{"hidden_size": 128, "n_experts": 40, "experts_per_token": 1, "lr_router": 0.00137, "vocab_size": 8192, "norm_eps": 1e-05, "optimizer": "soap_variant", "beta1": 0.95, "dataset": "wikipedia_en"}
Below are experts of layer 7 (counted from 0) of a mixture-of-experts language model. Rows are named router (the router's row for the expert), gate (a neuron's input weights, with its number), up (a neuron's input weights, with its number), down (a neuron's output weights, with its number) and show model dimensions 0-127. Each number is 50 + 15 x the weight over its row's rms, rounded and kept within 0 to 99.
After each expert's rows: a language model's description of what the expert responds to; "mostly gets" lists some tokens that are sent to it at least half of the time. This comes from a sample of Wikipedia text that the model never trained on.

# expert 34
router:44 38 44 42 45 38 59 54 54 36 64 68 87 68 50 52 64 51 48 17 59 55 52 42 48 20 31 55 24 32 43 29 55 39 28 28 62 53 49 36 51 68 68 63 51 65 86 47 46 54 45 75 64 43 37 45 35 70 38 65 35 45 43 53 37 21 30 30 80 38 47 71 65 50 67 48 28 55 70 47 50 22 39 72 54 70 73 58 68 67 58 49 37 62 53 64 63 40 62 43 61 31 39 26 50 52 55 67 46 48 24 45 32 24 29 71 69 48 28 39 52 44 56 65 79 33 42 50
gate0:27 36 33 67 44 52 46 43 66 58 62 63 70 28 51 44 27 49 52 50 31 60 63 29 60 55 28 41 43 47 75 27 38 74 51 40 66 53 66 55 37 59 42 12 34 50 76 51 53 53 56 57 76 31 43 46 42 38 42 51 37 67 21 23 74 44 34 58 53 79 73 56 42 07 39 52 43 37 53 43 48 53 39 27 61 58 28 72 63 57 56 52 46 49 45 44 59 86 31 55 50 35 51 55 43 44 36 35 33 40 87 44 43 32 44 26 56 52 52 23 78 46 55 54 32 34 38 39
up0:48 75 37 39 43 48 31 27 75 36 53 71 30 34 56 56 84 54 40 78 48 72 30 47 54 16 53 37 80 31 40 21 45 50 52 38 81 57 57 29 48 61 35 44 42 59 31 45 38 45 30 44 37 40 59 59 41 60 59 49 65 70 48 51 42 79 59 42 56 54 36 87 51 52 46 50 38 34 34 40 51 42 45 60 47 46 28 36 44 38 19 53 58 22 49 81 63 36 41 47 41 58 53 36 69 46 67 26 56 68 63 35 65 37 63 50 41 36 44 57 69 73 57 78 28 66 52 72
down0:35 17 63 53 45 61 62 56 33 46 68 48 53 32 53 64 37 46 54 53 54 66 43 52 58 64 38 75 36 79 59 83 51 43 48 62 46 34 29 80 32 59 36 28 39 39 45 46 43 41 43 36 60 35 46 42 50 45 62 56 36 74 57 50 22 29 53 66 52 33 27 53 76 31 64 74 54 64 60 50 67 57 68 58 59 61 63 46 63 40 46 46 56 39 11 55 52 34 24 36 36 79 21 45 21 76 41 55 87 49 68 50 48 51 50 41 51 53 44 41 42 06 57 61 51 26 51 40
What it handles: Coordinating and and or
mostly gets: " and", " or", " &", " whose", " Their", " Its"

# expert 28
router:42 36 32 25 41 41 31 56 35 39 45 66 59 60 30 50 70 44 19 20 59 67 48 37 44 51 37 40 47 37 36 34 63 45 37 21 52 59 56 39 53 72 46 51 32 72 44 28 47 39 44 79 59 51 47 56 33 48 59 66 54 35 41 48 41 49 16 55 54 17 72 56 81 51 66 74 27 49 67 41 35 29 46 83 27 62 52 66 76 64 44 25 35 53 62 57 47 36 30 66 58 47 51 31 39 54 51 63 33 26 38 35 39 37 40 67 65 63 24 38 40 56 61 43 56 22 28 51
gate2:40 45 37 43 65 60 66 66 22 43 45 74 70 45 41 51 70 68 13 66 19 52 57 51 21 59 40 57 80 32 71 44 41 30 57 44 30 62 47 55 63 62 49 57 54 45 51 55 39 49 48 75 43 76 47 79 28 46 61 49 69 57 39 46 46 60 53 33 49 17 53 47 65 74 62 75 50 40 78 27 40 45 63 67 61 72 36 36 51 42 41 38 37 65 46 68 51 63 46 53 47 27 57 30 55 40 22 54 60 36 52 68 67 47 21 54 41 13 34 41 59 30 60 39 27 48 56 72
up2:67 47 72 61 18 46 53 34 48 44 37 52 33 40 54 58 40 44 67 44 72 42 35 59 78 37 60 33 17 69 32 78 48 78 60 53 56 55 49 42 58 39 65 52 45 68 50 58 64 60 59 33 35 26 41 42 34 50 28 65 31 43 44 46 44 33 41 75 58 71 50 61 27 41 43 27 54 74 13 58 63 53 66 41 52 37 55 74 43 45 74 55 62 27 60 62 64 42 84 33 66 52 37 60 56 70 69 24 28 42 67 62 42 27 58 46 79 50 64 44 37 45 56 64 77 55 60 34
down2:66 48 37 24 56 34 56 34 60 55 44 54 46 31 43 78 32 28 67 55 26 48 37 19 29 41 79 25 44 35 46 53 25 53 41 39 39 42 65 47 48 38 42 55 67 38 32 44 20 59 53 35 50 40 40 32 62 54 20 35 13 41 67 42 50 54 36 59 51 51 37 54 66 23 41 22 21 47 48 54 47 47 36 40 61 55 51 44 50 69 55 82 71 62 66 80 40 79 71 56 26 47 42 63 34 31 44 27 49 46 46 36 49 42 38 52 64 39 48 37 28 37 21 35 44 43 73 50
What it handles: Word-initial consonant pieces
mostly gets: " sp", " res", " dec", " rec", " inc", " acc"

# expert 3
router:44 38 42 36 55 51 49 64 42 29 46 61 49 69 56 63 69 23 40 35 58 56 44 33 60 58 29 47 46 45 33 27 60 51 08 38 63 55 34 02 47 66 47 36 50 65 52 47 49 36 48 77 59 51 55 80 51 59 14 56 51 62 49 25 27 28 48 25 69 37 68 45 55 41 75 60 56 47 54 62 36 46 53 76 48 68 57 69 57 70 59 34 35 54 60 61 46 40 46 37 72 22 31 21 34 45 60 66 63 34 19 24 47 30 43 44 54 68 45 57 55 38 50 35 41 35 44 28
gate0:37 27 20 40 50 36 68 50 33 56 33 41 57 66 47 81 32 59 28 35 69 29 54 60 39 42 18 88 51 40 71 40 66 18 20 45 62 57 49 41 69 47 56 40 71 64 60 56 56 44 49 62 55 58 49 69 62 69 53 28 42 77 66 79 58 49 33 35 25 42 33 28 25 46 32 48 21 42 63 36 40 45 48 64 33 53 49 37 40 43 47 31 44 59 61 53 38 38 19 35 63 44 37 43 63 37 48 34 74 53 63 51 36 65 37 67 50 55 63 45 68 30 68 66 35 58 56 58
up0:60 49 40 44 51 63 56 34 34 40 51 44 22 50 40 66 46 63 14 22 76 40 39 41 45 55 45 86 65 38 35 52 55 57 22 56 59 41 71 57 39 42 62 41 55 68 68 52 41 59 22 36 39 64 49 47 41 69 51 71 40 61 63 72 50 28 47 38 60 33 55 71 54 35 62 29 62 47 51 28 25 61 30 54 29 32 43 01 31 44 59 48 48 91 48 43 54 50 34 47 54 50 55 39 43 32 84 56 43 38 53 47 25 62 57 52 40 60 83 52 34 22 52 38 33 58 44 50
down0:53 52 36 49 49 70 57 57 58 42 26 21 44 60 60 55 43 37 93 46 76 46 52 42 35 31 47 59 46 67 51 68 45 64 45 64 39 53 55 37 35 19 27 54 58 59 36 46 54 75 68 65 36 29 53 52 54 68 46 41 48 58 45 75 30 16 62 56 71 34 43 73 60 32 59 56 74 31 45 56 51 63 38 49 64 52 34 54 28 73 37 38 73 85 47 34 39 29 45 39 47 52 78 26 55 56 24 32 18 55 42 53 38 78 61 57 42 28 39 59 21 59 41 57 68 54 36 60
What it handles: Infobox field labels
mostly gets: " Coordinates", " Turnout", " km", " Genus", " mi", " Binomial"

# expert 1
router:45 48 46 29 57 45 45 49 35 37 49 75 48 61 29 41 72 37 50 53 56 74 65 56 40 29 23 46 38 43 20 34 40 43 35 31 55 57 62 37 54 63 61 44 57 75 54 38 42 57 54 64 57 48 41 61 52 49 41 47 35 32 46 47 21 46 34 57 61 28 59 77 71 44 49 37 33 59 54 62 39 31 50 62 42 66 65 56 70 72 86 36 17 81 49 29 80 45 58 48 51 51 52 47 42 33 46 90 55 47 49 42 26 19 45 52 58 27 06 56 64 57 47 45 76 28 32 57
gate0:22 33 64 07 48 54 59 78 39 43 34 55 39 54 55 52 43 42 43 56 40 50 58 87 77 53 43 45 48 29 65 58 51 49 56 51 38 54 31 32 46 39 44 38 53 50 61 31 37 20 33 35 40 74 22 48 65 44 43 52 66 61 39 45 16 69 57 48 53 25 53 39 49 40 59 54 59 49 64 38 40 68 43 52 49 42 21 63 48 42 31 72 25 53 35 34 61 49 34 34 36 41 01 52 69 40 39 70 43 20 66 42 13 37 66 48 38 40 42 46 49 67 65 48 58 35 35 62
up0:52 79 61 56 53 68 37 15 67 48 31 80 54 40 29 49 63 62 49 63 54 61 61 27 29 58 37 65 39 46 31 70 68 38 42 36 62 50 42 72 50 38 50 70 32 64 33 59 57 49 55 54 47 53 91 65 55 61 81 48 37 57 67 59 87 62 56 26 48 76 56 79 63 44 38 61 43 66 63 45 55 60 55 70 48 46 51 57 65 53 63 45 52 80 43 71 34 35 58 36 54 44 59 44 39 25 57 57 64 60 48 58 61 30 27 57 73 25 62 88 36 55 42 39 23 49 53 59
down0:48 24 50 78 24 53 32 57 37 61 60 38 57 55 38 37 61 44 53 36 24 52 52 57 57 35 46 31 51 53 48 54 40 41 48 51 55 65 50 69 57 37 49 33 24 38 42 49 29 41 58 45 66 49 56 39 52 35 53 52 51 66 69 87 72 46 63 38 61 40 27 39 54 55 48 52 17 22 46 59 39 35 40 14 81 42 29 34 68 26 76 68 30 44 58 25 51 80 58 92 60 65 36 46 46 67 46 79 46 54 41 42 56 81 49 27 41 51 31 47 50 37 51 59 40 46 58 18
What it handles: Opening quotes and brackets
mostly gets: " \"", " [", " '", " “", "—", " (\""

# expert 32
router:52 34 46 25 45 59 60 55 56 49 53 49 71 66 55 36 92 26 40 24 58 64 36 46 62 36 42 29 55 55 18 35 48 60 43 38 44 46 59 27 56 69 62 48 53 69 57 20 36 33 40 93 52 41 44 55 26 65 45 44 25 64 57 42 43 44 29 43 65 38 37 69 58 49 56 52 52 76 78 45 25 39 34 80 53 73 75 54 70 72 57 48 36 56 58 42 59 54 51 52 55 38 13 39 26 28 51 65 39 50 49 27 52 36 53 62 50 69 20 66 45 55 61 33 42 44 61 52
gate4:53 64 43 45 38 67 70 59 45 43 35 19 68 31 63 09 53 46 55 62 46 44 61 42 32 57 43 47 54 41 10 43 39 66 47 47 27 54 56 57 77 72 63 34 27 44 32 60 47 27 36 58 62 49 52 50 63 68 39 38 44 46 52 47 66 36 47 45 48 51 55 69 58 23 41 52 49 22 71 30 55 44 27 77 86 76 52 63 36 32 55 23 44 71 42 16 62 42 53 43 60 63 47 57 38 37 25 28 57 54 66 40 52 52 69 88 36 51 47 70 71 36 50 56 66 51 53 45
up4:63 49 61 27 58 45 56 53 67 33 73 80 27 50 35 66 58 56 40 56 55 58 55 38 88 43 35 26 55 61 80 55 60 32 69 22 56 50 56 32 39 40 44 70 76 55 52 40 53 79 50 74 51 40 32 40 28 39 69 65 56 42 57 51 45 56 50 55 40 53 31 39 40 88 63 45 51 40 45 63 54 45 62 31 43 40 57 36 71 64 43 77 63 40 67 61 43 69 55 44 25 55 50 45 24 70 42 49 26 16 48 52 39 54 42 04 50 59 64 45 59 53 51 47 18 53 68 64
down4:41 43 33 72 66 34 49 52 76 56 38 55 69 64 66 15 54 54 49 27 73 59 47 47 63 47 53 47 63 65 24 50 34 47 37 79 59 40 64 50 48 62 56 52 58 55 42 40 30 18 58 62 72 50 44 60 34 37 52 53 51 47 42 74 43 49 34 31 56 20 42 53 67 32 40 54 25 37 60 53 31 71 55 40 31 48 33 57 55 43 61 34 72 56 67 49 57 30 22 48 50 15 78 48 45 59 33 59 40 56 40 59 85 43 39 35 50 48 78 32 55 22 55 49 61 14 73 22
What it handles: Compass and place words
mostly gets: " North", " south", " north", " Old", " Mount", " east"

# expert 12
router:57 44 20 33 39 30 25 58 56 31 38 62 71 82 36 44 72 42 36 39 51 54 45 28 64 39 30 53 40 39 20 51 50 18 50 22 51 45 56 31 43 59 55 52 46 54 54 32 28 23 37 58 50 42 40 52 48 73 44 53 21 61 36 35 45 23 38 53 76 47 43 54 65 47 61 46 28 52 53 50 41 50 46 71 45 71 72 56 83 51 76 53 58 61 51 51 59 47 48 45 49 07 45 43 34 50 55 59 29 59 19 42 55 17 48 82 66 47 48 61 49 48 47 43 49 16 61 30
gate2:55 42 47 64 42 68 64 59 94 60 51 49 60 42 81 42 46 37 58 46 47 63 47 51 56 24 72 66 37 80 50 65 51 69 28 68 68 30 51 34 13 52 31 40 46 49 47 31 62 35 64 84 53 35 54 61 40 45 34 68 60 64 39 31 47 40 42 35 59 75 54 47 42 75 69 57 36 45 58 56 43 30 54 59 37 67 42 61 67 87 63 57 43 39 51 47 47 73 60 37 61 86 62 59 30 33 55 51 31 31 58 52 80 56 60 56 80 67 73 44 62 55 55 58 50 58 62 31
up2:54 50 13 43 57 41 40 47 54 56 43 25 30 49 47 40 64 62 41 58 59 16 59 36 46 55 40 71 44 40 60 39 65 68 64 41 67 60 35 54 56 66 32 31 44 47 53 47 31 35 79 57 71 52 69 64 65 43 50 49 21 38 40 48 30 54 37 52 21 37 66 41 72 36 52 43 76 54 84 47 45 55 57 52 43 73 44 26 46 68 34 46 41 65 51 72 70 63 66 79 44 02 71 54 65 40 40 47 49 31 51 50 22 37 61 54 58 56 40 87 40 41 24 71 49 51 47 53
down2:69 58 43 29 49 58 26 70 39 47 57 48 55 71 49 67 55 36 69 56 52 43 31 49 41 32 53 26 26 72 25 53 39 60 42 49 58 74 38 34 61 71 29 17 57 57 48 53 49 27 31 58 56 61 65 31 43 47 29 50 45 75 30 45 32 66 75 65 79 43 20 42 50 24 66 44 43 66 57 52 44 61 80 37 41 54 84 71 57 62 30 69 33 40 60 55 38 79 42 67 52 48 26 60 67 39 67 65 67 44 65 46 30 39 55 28 61 42 43 42 60 58 23 47 77 59 50 51
What it handles: Adjective suffix pieces
mostly gets: "ional", "ular", "atory", "atic", "ronic", "ical"

# expert 19
router:51 40 37 21 53 45 50 52 44 47 57 75 53 56 46 40 79 21 45 44 59 58 33 31 59 53 31 50 38 50 34 43 42 38 42 41 42 59 53 35 39 81 53 53 27 60 63 45 42 43 52 49 63 59 42 44 21 64 44 59 45 47 64 42 47 17 29 49 78 60 64 53 80 45 57 40 52 59 54 62 29 33 32 53 38 94 63 56 79 79 56 36 23 67 58 44 51 57 59 49 68 46 49 36 41 42 58 80 29 55 32 26 26 41 29 72 74 34 38 57 50 46 57 60 56 00 55 43
gate0:50 36 64 38 65 62 55 50 65 44 48 86 55 34 60 19 35 60 66 82 38 35 70 54 34 40 61 78 53 37 35 51 41 48 64 55 85 30 34 31 51 77 54 39 48 40 65 66 43 30 59 46 50 49 18 64 51 43 54 93 62 82 28 57 77 53 45 43 66 45 29 58 55 52 58 57 50 44 62 56 27 62 37 64 31 63 65 44 27 37 61 59 51 54 54 44 57 23 57 51 43 57 44 31 68 48 62 45 46 58 47 37 33 54 60 56 76 58 51 42 59 44 65 40 81 39 21 19
up0:42 51 45 51 51 42 42 55 46 31 45 61 44 75 56 01 30 46 84 99 52 34 62 49 42 62 64 93 67 57 54 35 44 36 26 55 78 38 41 35 35 85 49 47 52 53 47 77 43 32 58 46 57 31 20 41 68 43 35 78 70 64 45 60 86 69 48 43 47 50 39 33 53 48 46 47 59 44 68 44 54 58 48 70 28 43 48 31 49 33 58 29 56 52 61 38 46 28 54 60 39 57 45 47 48 34 47 68 34 53 50 45 60 62 48 69 47 63 57 43 69 47 60 33 71 66 35 40
down0:73 45 42 74 35 74 51 61 71 48 61 57 20 50 65 63 52 62 51 58 49 46 68 59 63 80 28 63 62 97 56 40 58 52 54 78 72 46 63 39 46 50 51 39 54 55 36 97 59 32 55 68 36 28 28 43 55 64 31 39 63 41 45 60 58 25 55 40 21 48 73 22 53 66 48 60 53 51 42 45 49 44 55 65 35 88 44 33 30 40 78 33 65 64 48 59 51 40 43 50 62 64 57 41 53 43 58 76 64 54 74 51 45 38 62 58 37 70 68 56 48 50 70 24 47 48 45 34
What it handles: Plural noun endings
mostly gets: "ians", "ices", "ons", "ities", "ures", "uments"

# expert 29
router:55 48 34 37 48 48 42 49 35 49 43 67 55 59 52 48 59 41 57 32 52 72 47 27 65 35 45 44 36 51 22 34 43 45 27 29 50 46 37 21 62 61 79 48 49 69 65 44 28 30 31 65 40 58 22 46 48 59 47 61 29 44 44 49 29 44 18 29 67 21 58 81 49 42 54 48 17 50 78 58 46 03 50 54 53 68 63 38 76 73 86 25 34 71 72 57 71 61 38 49 54 46 43 37 40 42 61 71 47 27 53 41 37 48 41 71 53 52 39 62 53 52 39 55 61 35 42 39
gate2:65 51 24 34 28 55 54 22 35 30 59 57 66 46 59 43 83 59 61 33 53 66 62 49 43 34 58 27 70 52 53 68 56 46 42 56 39 56 48 67 52 78 48 33 51 59 53 70 45 37 45 27 35 46 33 62 67 66 68 57 32 60 51 63 64 64 66 40 41 34 59 64 66 48 32 56 29 63 18 58 50 28 47 54 36 42 25 52 56 56 82 59 22 20 57 54 27 50 52 28 68 57 20 43 80 36 47 34 29 34 52 49 69 69 48 69 51 46 60 28 48 60 72 65 23 62 74 45
up2:67 46 64 59 35 49 40 80 44 33 46 54 73 38 63 53 52 41 14 62 37 17 23 62 56 44 47 64 67 47 58 44 50 64 36 50 51 43 58 47 34 29 58 53 47 43 63 43 11 86 77 53 39 41 61 45 37 50 63 60 44 27 44 43 16 56 30 57 52 78 41 51 48 66 31 47 58 72 94 42 53 61 47 45 66 60 38 69 30 51 58 22 65 58 25 63 52 41 32 29 37 64 54 45 56 57 42 54 42 58 48 63 49 62 52 43 62 75 43 30 47 17 28 50 75 53 32 59
down2:48 60 64 74 32 37 47 50 28 45 49 34 43 60 64 18 32 83 81 11 56 30 50 58 64 77 33 31 70 36 52 75 48 55 47 82 54 70 37 69 46 53 64 62 44 45 35 38 43 73 76 72 45 59 41 42 52 43 56 43 44 64 37 34 19 54 47 70 60 63 44 50 47 45 73 63 41 26 49 56 77 43 63 28 56 50 58 59 36 69 38 28 44 51 67 37 64 55 76 80 42 44 55 15 40 50 59 59 22 66 47 44 58 44 61 68 39 39 47 51 35 57 67 44 45 46 36 49
What it handles: Years and dashes
mostly gets: "197", " century", "196", "2005", "198", "2004"

# expert 8
router:37 38 35 31 46 42 39 59 52 59 49 58 62 52 27 21 63 25 44 38 65 43 46 42 58 43 36 48 39 42 25 28 42 35 30 07 52 43 42 29 34 63 82 50 51 63 66 29 46 59 39 61 57 57 29 29 26 79 35 53 28 59 50 46 44 44 42 35 75 55 62 59 63 53 55 42 24 58 64 56 25 41 38 62 42 63 84 38 67 63 66 41 46 40 75 41 55 57 51 26 53 10 37 48 51 55 45 69 43 45 49 31 46 08 42 76 59 49 34 63 71 37 48 52 54 35 54 63
gate4:52 51 39 60 57 30 38 52 53 35 42 41 40 47 29 62 11 49 55 20 47 66 30 38 58 62 47 33 24 49 49 57 26 53 51 37 36 42 46 56 63 56 56 74 76 56 72 38 49 67 50 89 47 64 30 27 51 51 59 56 40 36 51 39 57 26 36 45 57 56 46 33 61 88 27 74 56 59 49 59 46 60 48 36 78 59 20 33 52 60 47 33 36 68 30 52 80 46 35 51 50 38 42 63 47 30 58 58 32 68 35 23 61 32 31 23 64 66 39 78 56 44 54 29 72 65 58 36
up4:20 60 45 62 38 45 51 55 55 44 28 64 33 78 52 40 44 64 42 56 69 47 38 50 30 69 48 24 25 48 28 40 15 46 19 63 28 53 14 37 76 47 54 79 74 11 61 54 60 46 56 38 33 44 38 44 63 54 57 37 52 41 72 54 45 38 50 57 52 42 33 49 53 77 31 43 37 51 56 63 44 57 29 43 57 71 58 54 51 73 45 50 27 39 16 55 71 71 41 60 32 13 43 47 50 41 67 77 46 56 44 47 43 51 41 51 66 54 48 48 65 84 60 29 64 44 52 44
down4:49 29 79 59 43 46 62 56 34 54 54 58 40 51 82 35 26 47 70 64 77 64 37 51 31 72 30 42 65 69 51 81 37 72 14 41 55 44 75 79 41 41 47 56 51 42 48 55 69 48 52 26 47 54 58 54 42 19 72 38 30 38 65 27 44 58 50 60 49 29 49 79 45 33 70 59 31 58 40 64 29 48 70 74 79 51 41 42 52 45 46 59 37 53 45 45 77 49 72 24 34 28 60 48 36 46 49 58 50 62 41 65 36 49 42 30 30 45 57 35 65 57 68 75 67 44 68 44
What it handles: Personal name endings
mostly gets: "mond", "ford", "die", "ney", "win", "ton"

# expert 9
router:59 33 33 42 32 44 29 53 24 49 55 65 82 55 51 34 58 26 52 50 44 75 53 39 60 37 37 36 20 17 27 30 48 50 40 30 66 60 45 33 39 57 54 47 48 54 78 40 49 46 57 63 42 37 24 69 60 44 38 39 46 37 54 41 38 46 27 33 71 32 60 48 52 39 56 63 48 33 83 76 32 26 41 66 30 65 70 43 76 52 59 39 51 53 73 60 67 35 55 40 63 36 16 21 43 41 39 58 49 60 34 48 43 36 19 70 56 64 39 52 46 43 48 47 53 20 30 29
gate2:30 73 26 49 52 72 62 76 62 57 65 33 23 43 47 33 51 86 40 61 23 44 76 35 57 56 55 38 62 67 39 45 37 64 70 64 67 52 68 63 70 63 50 35 36 61 51 30 62 40 25 44 17 22 80 58 34 67 35 54 50 50 59 51 48 34 74 65 73 37 32 47 59 33 38 52 39 65 58 41 42 30 54 59 68 31 38 67 27 51 58 66 55 57 25 48 72 58 55 55 43 55 52 72 52 57 33 54 63 57 59 40 54 32 58 39 61 72 24 61 52 23 26 47 25 61 40 48
up2:43 41 46 31 56 47 40 29 37 60 47 50 71 61 48 49 49 36 65 26 64 62 21 65 78 39 60 49 40 51 53 44 51 44 43 08 29 44 52 23 21 51 45 61 59 49 51 50 46 31 45 53 69 59 47 23 31 28 46 26 43 57 47 44 47 41 23 45 13 25 63 46 53 66 38 47 54 50 31 38 48 77 52 34 19 30 37 60 62 38 45 41 62 18 61 23 42 36 49 43 29 56 47 21 52 29 51 31 36 25 59 64 27 42 37 57 36 53 70 48 25 59 46 48 69 23 55 57
down2:48 21 72 75 54 41 48 71 79 53 69 37 40 55 35 49 53 49 52 70 49 43 37 60 54 51 72 26 38 58 44 33 65 48 35 77 61 57 37 51 56 21 45 42 62 15 45 26 72 58 72 44 35 37 31 40 50 42 67 31 87 52 47 66 43 48 36 55 29 55 75 42 67 75 64 30 50 36 67 57 73 33 40 58 24 61 46 58 86 40 59 36 34 30 30 46 32 44 55 38 43 59 54 59 37 38 66 65 23 27 52 48 52 29 47 30 45 64 50 61 59 67 82 43 46 58 50 48
What it handles: Spaces and word starts
mostly gets: " ", " n", " Slov", " Sem", " phil", " mar"